config.yaml
n_experts: 8
n_head: 3
n_kv_head: 1
norm: "rmsnorm"
rope_fraction: 1.0
qk_norm: false
init_std_up: 0.0164
init_std_down: 0.00411
weight_decay: 0.19
warmup_steps: 200
train_tokens: 249100000
Below are experts of layer 3 (counted from 0) of a mixture-of-experts language model. Rows are named router (the router's row for the expert), gate (a neuron's input weights, with its number), up (a neuron's input weights, with its number) and show model dimensions 256-383. Each number is 128 + 24 x the weight over its row's rms, rounded and kept within 0 to 255. Numbers have three digits each.
After each expert's rows: a language model's description of what the expert responds to; "gets" lists some tokens that make up at least twice as much of what it gets as of all text. This comes from a sample of Wikipedia text that the model never trained on. Tokens count by the router's weight.

# expert 3
router:131115116153117092095112156135108088168131097142118124119135187140101140123124153102133116113155143119117155164102121106123126144151118144122146097106152116143146107143119126140141129166114130124122149153092098149179095153141134143128093138165076113175125097086125140128093136121147104113126126139133166157116152119148142103122123122128095095150163117109164103164090127137114153201137
gate0:107117131069105108106134130112142124120127102120138104155123134147115110182096142118124133127158165142135130150086146155124120152113136127115120155109105151123153121106107155104117118111142135110085139114149141099148135168101118087160085131152146095141124142110121158145130154141109105147110070135124128096105132098084121172086148143114138138140106099149134125108120142132096068122147
up0:121136098108166137146107139189154136083127150131122131122148112108087119071109126135139164147155135133138111182119128150173159097109136145126107120138112115122150131076138131119153123160154139114183149136178084095138127137180112131135127107181154153110141115133144143111108145065139115141163116082108115156124114109137127108128136141124177099113133123116140131098109122135103133096169
gate1:141179131126109152143162132168151108143120133104134144105158122159129134121135112155117110083145073149148137149183116122135159111137116180135114147121120107113134187144130158112123138113115179149081127145096117146146113105115127132142065136131105129102123108143122169130140156095110149118090105129110116128093125155154107163125114123128157139139121136107108133128097106147131111177112
up1:085122148144163104114064134098115132127165116177132100135076158097126118120157134106135144161119169127126091108094108131104105142098166077115132096136145158117125130116106110147139134110126126112144147072136073130126166121174123140130162124135154168162085178104124130124118139194156106140147108122146133127161172128093150105141119110113161084100120093114145130135138125129095131068130
gate2:127128129138160175080142144078167127180106140119127132104142051133149089144126140139127120103116077127166115141117150141096127157132138128098102104113126119148154152117131091179122107134089117120136132116106102155162115132158156131133156166089128137078105144160108118137109119139100149117141130126105127110162129139104113114150096113152116138153146136129116101137096095134081155114137
up2:129138121128119129108113119155120122106170150147116117115108136146115125134129135126114149140121161119107140131133111106151095131118105155137157118138108118091114129084118193126134132089171098134095117133176115139142107111071111130099159135136132133082151095168120167137144109120141128131132104121119133136132118127139132124115145094120107122105113181114139125120136138108209107126131
gate3:139136087137160158155095160111141125153083141145133152157142139103169155175123138116141145087158122167133159138101100126096148144176145158150124155153146166085166142152141128114119133146106111122132078151095114147116137100124164104151121129124133116163093127086092107127120160143145095119096132170120111142122112131160118184069105139103123152162095102154128152128127145134139137131118
up3:110113163116117153133127100144097184131166111142052110120108133160143108088103129142100137130126110089122108118152153121117110116074100149141160141119130149171117114108124180115156146095125121138134214108133150110089133158141111157111115151114139159099126167168125139126140143117120154129160102119135131119133119108088131115140152122141143119122115141073149161108122144170163087177097
gate4:068127136115107139127130150109112134144152106093098184142104129114102123173090123164105133135108146117126104062125091143116125080141092119179084138131115158131134107106073173113111120112085119153121126116090098103146071107136115130123121088185157143114102153153105119135149073159119130170112135122126113151145140140109107140121094096111148127159155064146092082135132135104099138120160
up4:132137110176097121099114149109108139162137127091116132098159120122117122125102125148111097153075136131096121135168124145097128128113141144127099105117130131120151186091109135099089142068096143128137113155135138142166103149123141115088126111150116146177153116131108180127145108141163116083130112123161137124112095179112138160130088116105107083110122117146173151130111108116111140176114
gate5:169127109110166169119097133125086138094133132167129111113164135126142121136149136124137101099107158144138144094107111172153151133129131159168102091106083128125159143148150168105157149137112126141101156117131148138081098127135109135158141138104145124106118086112095105091114139121145092091161144131094100126156105150179144118127127116129128167125120127160115072145123140132116116136134
up5:192150138126170176146101127135110130075153113132108127115137120126132161116177127098167134131097136129129154068147118170100159150116158130159122086107044127125149157177149133114158151141125124140089156149116144160111110149127139142141171120115120136129157116126087151092096129112135120142179113088119140119114124142097147138125113125113176158105097130171098117138163177123102070132130
gate6:124141113114116108163143103128120109131122101104107175150134086113133135162109156093136150104108145134123156126110113153192160131142136177151135144141113119116128120119123139112168195130139156126161158133124137128120131168124096088077120133144118083113133114141088094126069104100144125189119153139116102149119088121133162134141098099130089136159104126177155133162162113145161148152166
up6:092144129121106114167175080131125137137099110123078143115168125122159108134123137145143161111131137125108151091101152101147170128123112143153144123132107141102128149170129129128175130146067134120156168158136124141134139137119102087098127143116106137115132088138106112106091120100120147160107156132111131159164097127111146149107134102129103137167140100162141124162145133152110094146141
gate7:143126140151124132100167147136121074110073155130136152130161128110147159176138134117150114124153105177158140129128129186119153138119117142152066186156142130106117135108147115129122149133173126104123127090126134155149122103111127175152120135143144119133123135110105140138151114145099136094111149184156091118117150118145126140128100161162122110125063142113122145116087126127113141152155
up7:127122139113107137150165116124135101093153145121106119109123103130105135181108106118120149149140143117100159137120114092132159153096111137159128104145128055082079166116071130145135148131119091122140093119120141101127086117127123139173125128124151143147133165133116132085125121136095117166129123089153135097115176158138132104139114175093131134114149116116149118163135137120089128142157
gate8:120114117091153126089146095129189142124135196129144154106142176143139104112144159127125138128174092098118162114139138120152146131147070144123089111130153118090129153153136135106122134145107100118176121076148149118113132123128128111138132181136133128104095101106139128127102134147114096143122124132107126100076148145147201082089180141089153083106100123098142093135089148117155146139145
up8:119140116145147116061139136144138109147143164115166171130148151131135155107168120124102151135155118111124179107165119147170146151140111131128098123100112156099124174158192137106087124159133091145132113120165161122132122114125140127134127149133119173106113132117169122142087152126138093132097125135129147122095149159115180102097159097104129104124082075096122106155072113119146139148145
gate9:130137113146078137137108127150108128133168088132119113114110087100115108151141171122140119151125156118143144128148106103117126150085119155135147107150119138100133159159148107120165156110137127136122133106098111133129118114168142126124101075134102130149133115116107127139105124136092124093151151160093162113148132123101129140090102099114133107157179119109141176133130116121109108109130
up9:132106066136088105159098125142115107128162086114141105130150116111124119141135159095145143129130154090163133153166113137113134160103167142127123110131104153101112145178105119101160144127101119127119121120149132143129124131141144121128118095132076130117140137129139122166126099115128129113114154131118158117153129080140124133097089110088116093132152112101138150118120118110098140108126
It responds to: Commas, periods, hyphens, en dashes, semicolons and year prefixes like 197 or 201 inside ranges and compounds, such as German-appointed, 2003–04.
gets: ", ", ".", "-", "–", "; ", "("

# expert 4
router:118117078122126113081110122097169171153100136103129121103105083128143130139133201104091101102128176097126148128119145118155088129156106169103110145140126119126110124130094152146119109129133182134074119130101130152162162133169116137125148103156149118091176108107120130114122111143111157118086125103162133131138104110103137126135076119115065096148086132113152152138132106154110147131127
gate0:124124089095115123134113120118144123143134135107110089158134167113122130119138198141120097131145140108127097165125114128128126145118103124121162138128162125088132118126155126119174140113143110147083096112121111152171114150124143141126162159121117167164132137103097118179105097159118169101122142090154113138160119128143101133149121146108098126153099146156162084125137126143138101125160
up0:100099125157097167140158107091157141132133111131150172138116072150117157124133113117110136116098125180123157101084144134109152114124154108115109129141090099154163117145112174141132126139141126062121160116094145094119156119134139141149133135132144109111146129131115115124136129078157125136111116165146130158077161148138146179099166138152123115097153080084077168108133159182106114095093
gate1:125106113123145142140118144119114096143133054091130154106124114113157139115149147141137102115117100151122125177127142101131081177126122160154082110135131177159189119150144156101147142170093110123127053118116123122133116079144126121162087114130094143145122143118102186105123143104130117130120099116119144143146156093101116115138097080148121118147120113104142123156159107120136136086127
up1:110102129086161135137128188110142129136128076122123130098098113128137151123125126146163100131112090136149108138113133106123084126157154151126108087152128176153152120145116171134133129142107119096109102111083097097160125120151093103182079107136138127166135142112080169111100133085113128126100102121088115112140129116124146140135066102131143127118125127100139098134125140132146132157121
gate2:172122106156126141128109143145108115176137155138143130140138120120116126146142126169125109129165132135138145141089136117108105069147163147132144116113154129166104132118137113168150094113140195134076143121129126127082107158113159164133161125104142105145117097089093126104121097099123156134143166116133116094121147140130147168143105140180100126130109155135125159145114110109110132133070
up2:169107130148126147121077097134120138147090106173101140107121132143138133108108137085144167139126107124075106131183127145117188128115140136106144085120147107133148125152133127122095174145085115087196104096151165139140135119123118092126111111141117144106087158127125132110146164140078155113157108146119094122132151128137115130143201102131136172160139125147131113120111151146159140103166
gate3:098145114176122140104136142162115110140149140116120113113141094090108126151110105175164120139155143156142112175156135149103115125130172186104141116124108117125133123103101171131071096105158145131120141130146133151163112145144117089114134122076136156124115085124162132128135120147097127120131137135096137112130189149102131087118097133147077111163161158102166127119125158136109109091104
up3:092146129122144133117132170149114092146116096141124151135072126098119098123116143105123201120148094119146119131101121134091168144094089152118122182120133189152153133158154113134165165151128134132102117137113148127119153114106109155149129139127154065098149131142119146130173163106153174117137144116112129127126111135110099120105138058110138156119104142136111120111124101122152115136143
gate4:119090096128125140100160165112150116134151114134159159124112096096107126165157138146116136137080169111150141153107112145166085159115131106151129126159155121138148146104115169128136120181145103107127082070123138125130113132142159093169154127189111136138148135121137113133160121144105084134069130138094145114112120106098099103090124110084146100132147149149115185108101100124179101071174
up4:128128098066083141183077121108121157163133118133114132101127091151122106123100122136139130103103098159141134104153167181090143113136120134121156100180118122133186134104143108126137110161136134104099123125103136109114138127126111134091152100124127139125166105110164132097137138123130189155130103144177100159149130173118120149118138148137088158119141105162123147162095122151082141151123
gate5:089141158081071112134116130158173132122115134127177176142093161120160095162172116112118098120149104169145069145117112124136149089121131143149112095153134160146137128109106141131107118071113089092139102134146142144138144139090136105148092124140146138119157097105096126124119124150185118143141148112145115130134099133122152117165131116092099096158142140122110128106093095127140118129114
up5:118161129106169112144102151129106120150146130119116136172144111113155113096152123124093163144138116118093127139170120178124173171118087111134107127143131115118120129166181145093130109107136094102159126147105112140148126135151132103113129155105131146100128116147140137103158148135147142112136140149114130107099127157107123115101148097126151077114134112108152108113113160179117164119146
gate6:102106069105146165144086148161125112088134121127126179165135104128137123125108125169157120106092105096099144126127106107124084144129164080156177121146141101128127137107104117147159087150135116120135122141139166144076129175132085119133126092122165121138105129166086121139135069134140136133099166112127134098122112099120150127139118117144119156109126084137159122111191128090182078169136
up6:189205151067123157112126101157132148114093163147141131091144148125164135162110098117153122118174125109149102147150118104122129139108091133092125072122138107125133125094161149111101128157157188132105099152152144146122134127159172111138109158142138132106130127112111119145106147111146157113129102139143151129141126130102112118099111151118155133137106102101122138109139141135151114138139
gate7:142164120166162158137150100152132131135115150160153129170143153109112150128114111116105083126162172141158135088132101162117163136140196097115101128126142097161106115127140114152138082120105128173090175132164108133128138148170137148134171136088113196160146153135123124135130053126117109136105127113135101127109111125153095141127125124159099119103129102098112092161162119149123112134083
up7:100118116099113093127105179109141102142147119116091142106146115178110100135169156163151157114114077096096129175131136120128098140131084162159158152160112151107133141129095162111124170146136109084194094141099087132136107109149145121148101104151157080075113132137110143151125190118142117136131107140099144119166174125109142127121138135126157133122139156149138137085092131132103121134165
gate8:158124120140138123100125125073138117157153106154129173124112151137101114157187145161121103107123109125160156122168176113133129143149146162132118089133157179107086114139113150164151132099131125182132149125090118161099157155153173086107142132144151111108090081167089118131116159155151151129138158133151112098114117115133089108118162122124162148153145130129137131139072141098104135118152
up8:152135134133099136148100134159138118096139155123104097166107105129150161106058110119138100114132144112113108121115095120141150058110134140156143113103108081125167170137115092094105105130134118116171124148137160104118109116098128171149125126104100151164162172080165133133172092108159136130094086121110159193103119145115152088143107118138108078111150121155114134141169114153157139148095
gate9:153089149139130126166120098099157137107101130129165136101118145097181110179101129153154150154110124087172125093156106144132132127170188071133099095119133142122115136121129108075118139118135132164126120139146148166143124123144133116106097103131151104070137182082150138138101111172153140121171143131115090154107157146131187125111121117121148101128126126131116193101118138120142110134126
up9:102128148136124131090098138130136091105102113145131139181119111176107130063114115108125101132166124159139146143109111129119141129063081139117139159121157120142129138133124127163156128101087112110105148107142095082129115152119139133156133149142161122156087128152136134142166152060151126138078125163084182143177140114122150125140161103141105114132178153101132045121166146126079142148113
It responds to: Prepositions and function words like of, in, to, with, by, plus infobox labels such as Place of birth, Genus:, Occupation:.
gets: "of ", "in ", "to ", "and ", "for ", "by "

# expert 1
router:164091116112100113137114130082100131121120099190130137094117132171112067121179109123128130122142097119140135142117073095175100100152088159157114123156136105114143112114148117154168164134149103160117121189133092131136077111144120139118097143142111096124113078108159081094121129086124160145131130124126148131125148119149119125134108131144128129164129101119131128139110100139129106133148
gate0:162116128094125118119108117125078157101115096124122132113110084128155108139112149084116137150120099089110134099122129140127120079141116145093179115155110142116120152147059087143083124134138156128117075160134107123135134129153078124141101135144118156126146132129131166124134120095118144120124117096126140135124134154163123118117115122129093147084121088136083116115106141135145182093138
up0:121128167171085098146136180108174141162122084121162100086121151107165106151142123154142183155100090112155125126100129145156169142171147104129149142122124132150148126164136105148124157135150137158102119143121105109122139134137142098148178097081147136146123137149134113120142114154176138132128144161152143103145147141147113096099106136103108137100106152144126123093166150096093145160143
gate1:097118140145110172131162125107157150133151130098121135116127097157106119105136145113141124151136113151114102156147133114133070116133163164113154106125152138128118141133140139127139134111124109175120155117155174116110148103100166073121130129154146149161130099101138134105150144166158147144108145161143139134126165130147174136152129132178107116115115145102133127127151151116104139147124
up1:124123146132122124110161138104097172119130111111112121109091099167097128150135141100117130148114134120139149117115099113150095145137161153109121100149137135165132119158172115131149136069114146152151127160133125101111150129109123110101138125145124136137111084139134154101173152119147140128125119151140153150091151093155147144153131118181088152140115126068153098111137072134118139114157
gate2:158129180102141133125114112163140141154154118172156133122118124077084154135109101119157152155102107130192077121113095119133114140173096182107118098113071104123131102139084144090151117115123142123130102132132117110177122140150149132096130122140129124159108156109122117118153120109124117125112175070142108117131111104139104120119133138099144146137144114120109105100157124182143139133165
up2:193132150093128118111163099145139180114163136163127122117142106085122136124121125147109096152107109155181108136146099095148133132180084196097123092129087099075145123140106124072139128152118124142131092136143116128165141125177119131111165152117150112120119125133140098114178121098146130101121156096143102148127140099132104154110133141115150164121130099128111130121118144181108140133150
gate3:180116133168150118139111094128126139147137072107109098159132135150092122130121129130115096150126102081085138142105139113139101107134132142128087159118127162116147149131083129164099105111163141141148100115121152076085142114168160099107141105135133148153132172164142130142108157113119129114100130159114123119118127079116099181113096154132131135103145142123136158136138133200100122089102
up3:179105135156127139111109109164130099103186121136101124149166125138082100125134122117108104155146155134102158159123132103139156122131054107174152144073116122101116123112128143157134126137128131115121090145121170131140195075142130117101162128129127153128108137139140099119110092113152103141111092179122128126151138093138140132087137169150151144122075103101156116131133143155124120125121
gate4:126099128144137143098110123132138095100141098086138093112147126146080150138099110181093131149143082118170156131132143142141182148116148107173108142170115149144114146118087137132139136143132176116141134152104154134153142140134091126107111127122149117135176089138099154110146108132134093118088092119121100146131188112149167132153096117132149133119110154142145132147137167177120115161181
up4:126093124106111146127127161149155107124114123119156143081153118146101106119152128160114122130138077136175152120126133149169124119122141129156144144148150147103105151141114100129141092133088117119106128147104065070173133193135086120101161118129148122112114082157145144156131101138164074157097105140136107122142154130099106123154123132117106135147138157121175128139159187124174099117120
gate5:108125143113124146113121120142106138144141143114127110120145127146131136099092165150143106104164114131105093086131099111125127094121113134130103109159109138102108116101157115156105115119104126110147115132137138158105117157103065146129085126161116105115110142077129107105110120107131117121126083159066119155139147160132194143116144159135102149149129120098151092112156159073105075132100
up5:129192101166108089131105131132157127101094104121167166147104142092123140163183122101133149142101131127143145140117124154119150147139166108121159145128115094168160164161131137118137115145143147156112141127142132134116132113109126131125140115130114163159160141150099133135130134134159152140124179118181138110126103121136123119156084110129125124132150140130114132128153092140129159143138
gate6:128137143128131115118148120118156131118095155137117134158130111097101103106138121108148152125164105142113144127096106094138139099118118097142132118153128111130088165141158166132151134103126071125139140086118175099087114160133168092153114122160182124142129074141110152080137139125122176111130130110146148115154131114137128136158109139111124091107132106134154153112100152154119117125107
up6:135157110077136117102133150128126156159130153120101089118143122193094124098131116121118158160182129185152134113137107143121177124143138101130127129162134119082094151145147173138154108090146125131165117152133164119087127126169194103109107160122142130070124136148131126120139132138090163148139133120108143141127159149126116122158154151102116108114146116141134152145126134162096120134138
gate7:143116123114110133112156127175134137163155128111124110152124120166098135068128123189120116124134114127116131131127159120125150121148114143112115122116125101115116127103130134128145165117105122096088127137106143130116114188067133141090085154132110128152118133118130125122106134142108108133119128144158138136110126123140123126111147139166154140117129094110139146134174110117133132126153
up7:142177096118100161169141096134125147102101151138129143120148130141121141126151123090118135160106103151166169124100131130163140135129136186102115081135113182128112176145142121111116116162133104080106140106107132154131130081105155116091145142152135113124149139147107111103133112132114119123124136110184131128108148112165100114106119156131133112124077102157094163190162146156092169115135
gate8:148145132118125119114111130111143144142090104138176160109118111122118109130122147108122111110117100089118107123102141130127136093086093149134145099123172165093102119124133179110123119152132087148105123105155106177153192151126108170102134139114131164083155164123151133114127102108127133147134101098105124137124150158130137127121198162103090093123143127117068149106125099126136110155129
up8:154100138127104138067099128125107144123145133151169125127120130147132145117109154127076097125170119132114135126139155156101128099141108132146132128128121134105080097138129141151130088093122131109142167145150093133137159135189135145098135102105135132124124117107133172134109129125119142127150135128142115169102135123122172119168144178134092123080153143134137126084105135128127141108145
gate9:075114135081146149120103136121146169117136120112129138122116148139100121097117128115143132072162140133130172062162158141136146118149145106078163118094125149064095129118107133091144119149104155155154126152102091164134101132144128114166121111129116153173158147095118112105138119098124103118132115125109140137183164101118126139125138137121134135178120107094138112127089086087132124080109
up9:101114136067136106103109127119106157106129140121137135104092168124105142131116137144156116092163133123170163050138139129151163119147140119109133117125123129081102116105124091126149120165140144121165117153109104148165133151124157097148103110125123153125145135121132126065126062073123101116157094121144139143146155129107094127142154153162137182171133084114132131130089105098113128070112
It responds to: Number tokens followed by a space, mostly in pipe tables, scores, dates and route lists, such as 12, 2264, 19.
gets: ") ", " ", "1 ", "0 ", "2 ", "3 "

# expert 2
router:136083149148079134113098158123135121116121124135116116134146148149129103143165098100100131114090105138144110166101118120109108082133106140112133083109147146168136129155129152140116071130149092099114095165149144149102105095147119163146137151140134097128128132105147093119122109120096104154080107107128150135141112100105113125140139107094143125125131106114124109135109163131115118122154
gate0:162082111125098170117188127123126077139156154135130157074108163136135146139131132169133102160103123125146143111161108108090114166119120118141119100141146123133106103110122137085124115113125140099118103107111185154172144136112162161124119099103130105120098164130094115107123122188127138130107118123141083105147105129131126147147137149124164123142164064080131158149137118085125130092150
up0:159099120147108150128146141127142093129125134089124119102095155160134127116114152169112118178088142140131156132132106098110163163131149128128128102125136143105112107147119140101145124116095143120143122111119158118137129144095136191141138111107104107151127151113130128107137126185109167153115116136119089120157134122129135134157122134137100139126126082084146150143111182098140100099160
gate1:161143152101117165152156112105135123129087117119138115129139144155144096146157099156144167137120137136137105193061160103153113113129095146119096097133128087134128128088137127123150153144130100130098117111154093175107159135135105115119146108116105110080138164140143126129163124132111150131104091132111115140098112119141073119119116105142115117161121119147094108118121145148129122117158
up1:146113091122118087117114095127103202105141111109121161142113123119124145104138126131127113138113136130145143080126117132076122176140166105113175139102173158155134170162110109150087119119158146114131134131133180109152102118123110139147136128139173154147110116120152100117085121160151128152118156121136134131205131130127142150137163143136157169090131111103151121139130114130112129147124
gate2:102134142141162123158115138116158109139142100141152105112145120060111117143166106097106130172091139090142128143167118131107105143108116112125143142117113152122110138132123123097138119073167172144103126091106132119145118106142125175130103117128142137135152152127130137123127112121128173184099102089127143122136085087098154118144143097143120088146123138129116149143150103167165095148105
up2:145144151128176136131120159140181108178131144159102131145143080112119096121118142083117116145107117121159106087142141119094140141109115133104106165115150148075146120107106130100156130111162138121102171167105110085150134137130097136119127125109165139111134145116180129140146152132131140119111109156130122147132130126087131090133132096104134117124103158141115132151122092123141108123131
gate3:151106097105168079163119100142150122134117138095123122139120158146092112104113098124136108090158116111110122134162100119134099092092110152118164112156109174140128110100185082157168122140160137124122137126106131083152120119157171140113175124158108087117138151190142107179104131173111123137136164117148112127138112139144167154135159132159108073157159126177121155087116117093119157162131
up3:153145109080200114106107124124123125130112089125117182123113179154097124162136078115159114123148130135115065114144136118116139142158134129119127106137117101075184141145171089079095124157123075110135140104133090115129138129094149107161183118087138101163125138115116123114125133099122149173151115140096112159098146136126114104135112121140131094101151131120145141163157136127128136113156
gate4:161164127138126118099142156142164130121125146140097170140106132136112117104111137076069097126099151127134107128093112100127129139117143100117132139109129108120083076112171136142164115131102121131165175122143144096098158096145113109145125151098160105098133141132075140081114150096144099132114163099131156146095158122128164116135115101123129158147127190135124135120139088119106125128140
up4:159148109170145099112123098100138181126120117158079195146123163163110106125155166086146134122099173123168129134097128110168111122139117130106129132100143094134117116156140110104162114113101091097133125136193124140108150131139132122125156102086141082120103160129090103089141143135145157127108130131136166114102114143127134144124132140101097156160112136115086132118154115133117154141137
gate5:135094140173119127143152133127126110122139102106103129143116171094126109128135120132111126125120162127072132132142096127110096113136141118155179106114127111111133134064107135121151150121103173094164119088096136128131115138143098151108118110155144146125106134099131114112145131131059159099143118158132107109128122128121111139123118132169161118147164118127138105106191091143139101104130
up5:135141114166165155100130131130076147100153118118144121136123166115160115118127106134136142133160121106132087116172143129112139145162121098149173143146083117157120113126140093103160130149109112112112171149121128121141143122109096146156111125140114153119104143119176127118133155094119147161131085181126116104118150141108109118121120147195108151123142144099153107128160099144126193097131
gate6:128141124124074135141144119150125110107124151142139172132133128126131125092107119098149099177119098120148136159114113094101157118114160100067134120119170149120078111121055122157134127162159090119153126089143132117143148154144141132141108120118123096159125120133115143123127084107088131124123131096093107113118123150166079109140095137146072088112086125122138163084148104108102110113101
up6:095099138137083130109158113153123090118144133146139141140144136155117169118131111106131135127141111148108149166090122096148140126096140128091147181087133172134100148139137120145119132153177100102136138114128160144162089111083127197133115150117133141169101101113134152142098123161109098121146124161105119109165152166152104102110114116146105097115085142141132172098122134123100095155152
gate7:135113110177117108150136110124143181108098108143150141168145097132111138145164094136155120067080138123116120166160104131119102133135108117118145111081121123138133125134123113132107126136142128068114112136154146113121109097099138162100175137128144141110136080092148156104103119135140128141102122083108133129156129136155143145138154152114129130126161094177154176143073100146170101063100
up7:113130134182131072138118167131154130074099105160125096186107129121135126146089111131119125137129152123110133192144098111129177104096095132107125115117130145144105134124103066150117121117169149128144118137123117117120160106087140113110132126133114096119121087109159135137131126119114154120124097130108125156124137110153169169123178062153144137156141110178128131145138155134138113114080
gate8:086092097107107161126161078120135152107152142110142098157116143133088138121105114160106128117150133124112112161118142128128104126112091065091129140136164159133148129121149099105136132143090092116132125126145120107114095082095111131115130133107135162095099137152155136100111132132133146090145168089090141126107146134102109135134085153135110155119122103158114176126104148117169174126123
up8:138140119122117135151115116175138127102086170148137130121129164135144122108178129107184149124111145120077126126107147150105110156115176130145138098128097091126128136151149164122166146071148154105099107157123130120131111145133168097097116138122107102139122145077113093131104111156188088056087129166124094105172130143135152125121144138120129120124130153126144114083136151127113153135160
gate9:154123152086104120113104133111105144136143165132164122162148131122129159119131134111132150099125136172133093111120137138115152120102107114106111168107163134109101107163075161112133084140119135097131158179129113151134164128134106076110129136116159090081147152131127125091127163169121129129105151116112101150147152121094119134104137088096121079117113141126074133147116123112091150101179
up9:128117118100105133155121100117134154131100147109122133160163178123091117130143138119091138101140150180131128140107112140087115049091111134154130111120159121142121133177114146087113123125123093127124128156117139120110165147115137124100103148088164124086115124096132121125132081096141102148133115114109100141119140124112103107118123115124124112127106094127072115122095150130150166074097
It responds to: Periods, line breaks, list dashes, table pipes and articles a, an, the opening new sentences or items; also abbreviation periods, as Dr., Mr.
gets: ". ", "- ", "\n\n", "| ", "a ", "\n"

# expert 6
router:193103126162121113117120155139099090191086105137139138097111168140142097144152155125107097148090108124123156130142160102109099163116123151087137125098128103157156133141122167115152099153148115141115111159086123152136127099094134112166106153132093115118087116101141096131107149085088160135134109097068127158142122130177138127114145138126093089154118123112194116171116088148088133133113
gate0:115119126100084139104146138129101102144161108103130114165125122119105115157123118140163131142111125086145100096139119118154104152136143110143143134143102151127115104152140181093117099108099149114123122167135114141109118124143107118098124162103133170139146097134119127128092163138104128140112115167096109133134115082170139080127084096112147152145084114126118154099136130150147116141157
up0:161154109173174109145121101121149186149124144131114130080141143129148133105131145096103117117141128139108140142132120123117138114114124118113110124133143142141148128079133122162155146119125105143115115126102126109154173108120160158139110118146136095129161145155137115125185111154105108103112096104175177109114150155106120149129147134127114116128187122128101117153120141126095170126099
gate1:164084095143102145143141087088117131126104146098144105150098148135150167117128112125135108150107169110129096135162100139106093155126169146105143101114159144141114135174108132104157145095141147102106137159138165153089152116152125098115143140137159161104154127125147135133137117126120172119144101094153099100152101130148147116162106110077112099109151108134148125125116117118155133132182
up1:176085105116116120139130098102100117116106152111154138166115126168154137161099121128157073137129181143151120119177137155124117136127169151125133142129147146147134116116109108115154146097141152127143149148102140157122145175175109109127148156185143165127132151151145121149148129147122176114121112103134146099123119120145166119200122126082127115126114143123118133138145105122127119145163
gate2:109132120111153078150134145127115118127143151160142180174161192108085135126112101125162126145137121143155081119105136083115103112084135127132110117104129111127129141117166159083163122127135127137112142144142101140130160129142127077107121142118131110138133089108107130155165193126120121126103143133130135101092121103142151104109137115068119132170111113122105091175101144116103144150115
up2:130134130129144113108148130116146149109132126142138105105134079136197112102146163152117125105119113111114136160164120185137168171165123140108133119151159157126111128118083118159089161140152154146166164144144145130125159164108123185173140097119130110114118145149171101107120076116137116141158140156111113142136150179132085124110126137168152100088142141122139148106137136123132131115149
gate3:168133111104091136089167130172076180119085148146129126127091158165144165159154149159143142143131163112087152159167125104137118124128148126091122131102092139147128143130129134097131132108141131143146147147163159135133109089147143171145098149106089132164177135162120061136138148146081147118132126153121139143133104131174143107140131129129138175123167127098118096129148101125100133118113
up3:068137087144164126162095127097173073142162090106103108127162121121115078103121091077115139112103139149185107118115156170130125155123116116156125151152140133119152113140117120148122114123139094112137089108123115117109148135132107082130138148147136120097111119098130127117129119119162121142162125128142085150136127123071085150091134155145162068129134107129143157130086118126166124168159
gate4:091156081069140090151124179157118138089142113151171112129130130163148102140145145147133122087114137122116106134104133102135131081148139111144130111124135145135090112118133073120125155118090154112150113132137125110192096108087144089103172107157117147102114130164187122146085096109109122087127110122137110137120122142118108164150082114101098101102148133140113129136183122128143106133098
up4:196135144144148125140147173120079114104136148120150144114108120121119073100085132159095114123134152146102158124142099121126138122105134105142150146109148117142099119115112154142163132119132121120106193143090145163122107181123146099139107142142125119150138160141120144119165109143146105150126182146137108120134161193147143169157137114128150124140124149143153076113192088083118161131137
gate5:162114131092087114149123134107116142187134110144149136174122139138131145116139116118084114093126139162166114177105096093119113093117119114147140115092132180127113127127096134122170107143165137123149152162146116134122103102125142117104073142158171173136131132131158109135143102123131134133112137105125135150098100136141104147105161145158167180141121138139164079135156098146122147154089
up5:105132108132153153141108155134123140102099137146130130095165098113110121151148152146157126130127123110122133106123143183155123150157128134123112158155137101110124151124167129095097174145084105162124109110134140095138126149096122173154153154140173127188122092101123154155132149136118085130132117137111124066104153135120167127105135108103101119098146112158119148173126168101111134100178
gate6:148142089113153102135166174131118154144145115104107153122130154142145078133122105132094119119124128147111124136175131151151135142149156120126122144110120095143119122111143142128152140108122134107159116136097165110065103130183099109148151110116153155154159141135117123166109102110136119145134134098113133164143155157110175154146155123109112157135127106126105058147190110123088129153091
up6:134124129111112165128132173148112134084099118107125099132152132162126079125111104118131176169112115076143162165089130083113111136164151132133116152125169116123117166124150149098109149142112125132114153159106125118137126162113144119138155185148083134104155106136163116097147122158163109115144140152142137133128103129121101117107138109111142120154133137104120174115104165127104133094140
gate7:125084151115163163154097128095126148135139080143149053124114182118143123153079120096172095139123176112129119130112103155115110153116159109125064092130120111131132148139117149128184136163098136158132168098114149140115148120128130163120121133083109145151127123100134152143118137083119098101110080151106161124136100118115139095097143145099150152109113135148128146122153128157105150114099
up7:104114167142113106113157107137101117127108132106121161159113093155120073094121108123131116110100106123142132142153117103181112073173178150118127135133124154149162125129151101129124151098156124117134106134142117124152087148123105083109155127123084153141090133203166075127139151157155142117115186136095089138080170103138115120152169104108114145110179152124116174131117130103109132113131
gate8:143111135178137122125119109139154164120130128133082114141140161123095179114106148163155135102168159146129117161111134114082150136116141166169093129123127157119151137166132140145135080133071117141115145186166136097122094111114149100104124136113112134090066177136157110162107132118119151124135130138123091124065163133137127189135129114160140139129118138094108119106132149155140153106111
up8:106147082136148119132090153152142155135165136124093108130104134126099159113108134130198131112142149121114115142163130112114168110129096175131085147130095120103124108159134134114110120146063169130133171162151139115128108105119114165095121147142126110135037157136170131111142130117102117104140164133171117091115128126168133133126149096167129145117091130091159128099176146186118139134099
gate9:177118094074114135189095146106134088114128141159124105124142165116122174117139088147121116154126130143098094128146104105104095151092117113125127147139102121108109127113110165157143106101098132093140067129165145110117105140154148149102114167148150093126118148137122120138109115150108144095087089125119160120088101102176120138134120150151110100106119133119142146114139152153140104114116
up9:132146154139126125135139173099159138184118126181118120170160086112140153112164127129106119158116132144134141095132123122093106077118077104144116111145131127108137094164167097115158122101130097114151086103134128129102143105116103134191142143154115139144079161159149093125093119116103111106128147143142121111151165145106159157088136111129113111121105123108132147114137191144110123089090
It responds to: Single vowels and short fragments in the middle of ordinary words, as in des-i-res, qu-i-et, rec-i-procates, tempor-ar-ily.
gets: "i", "s", "e", "a", "u", "y"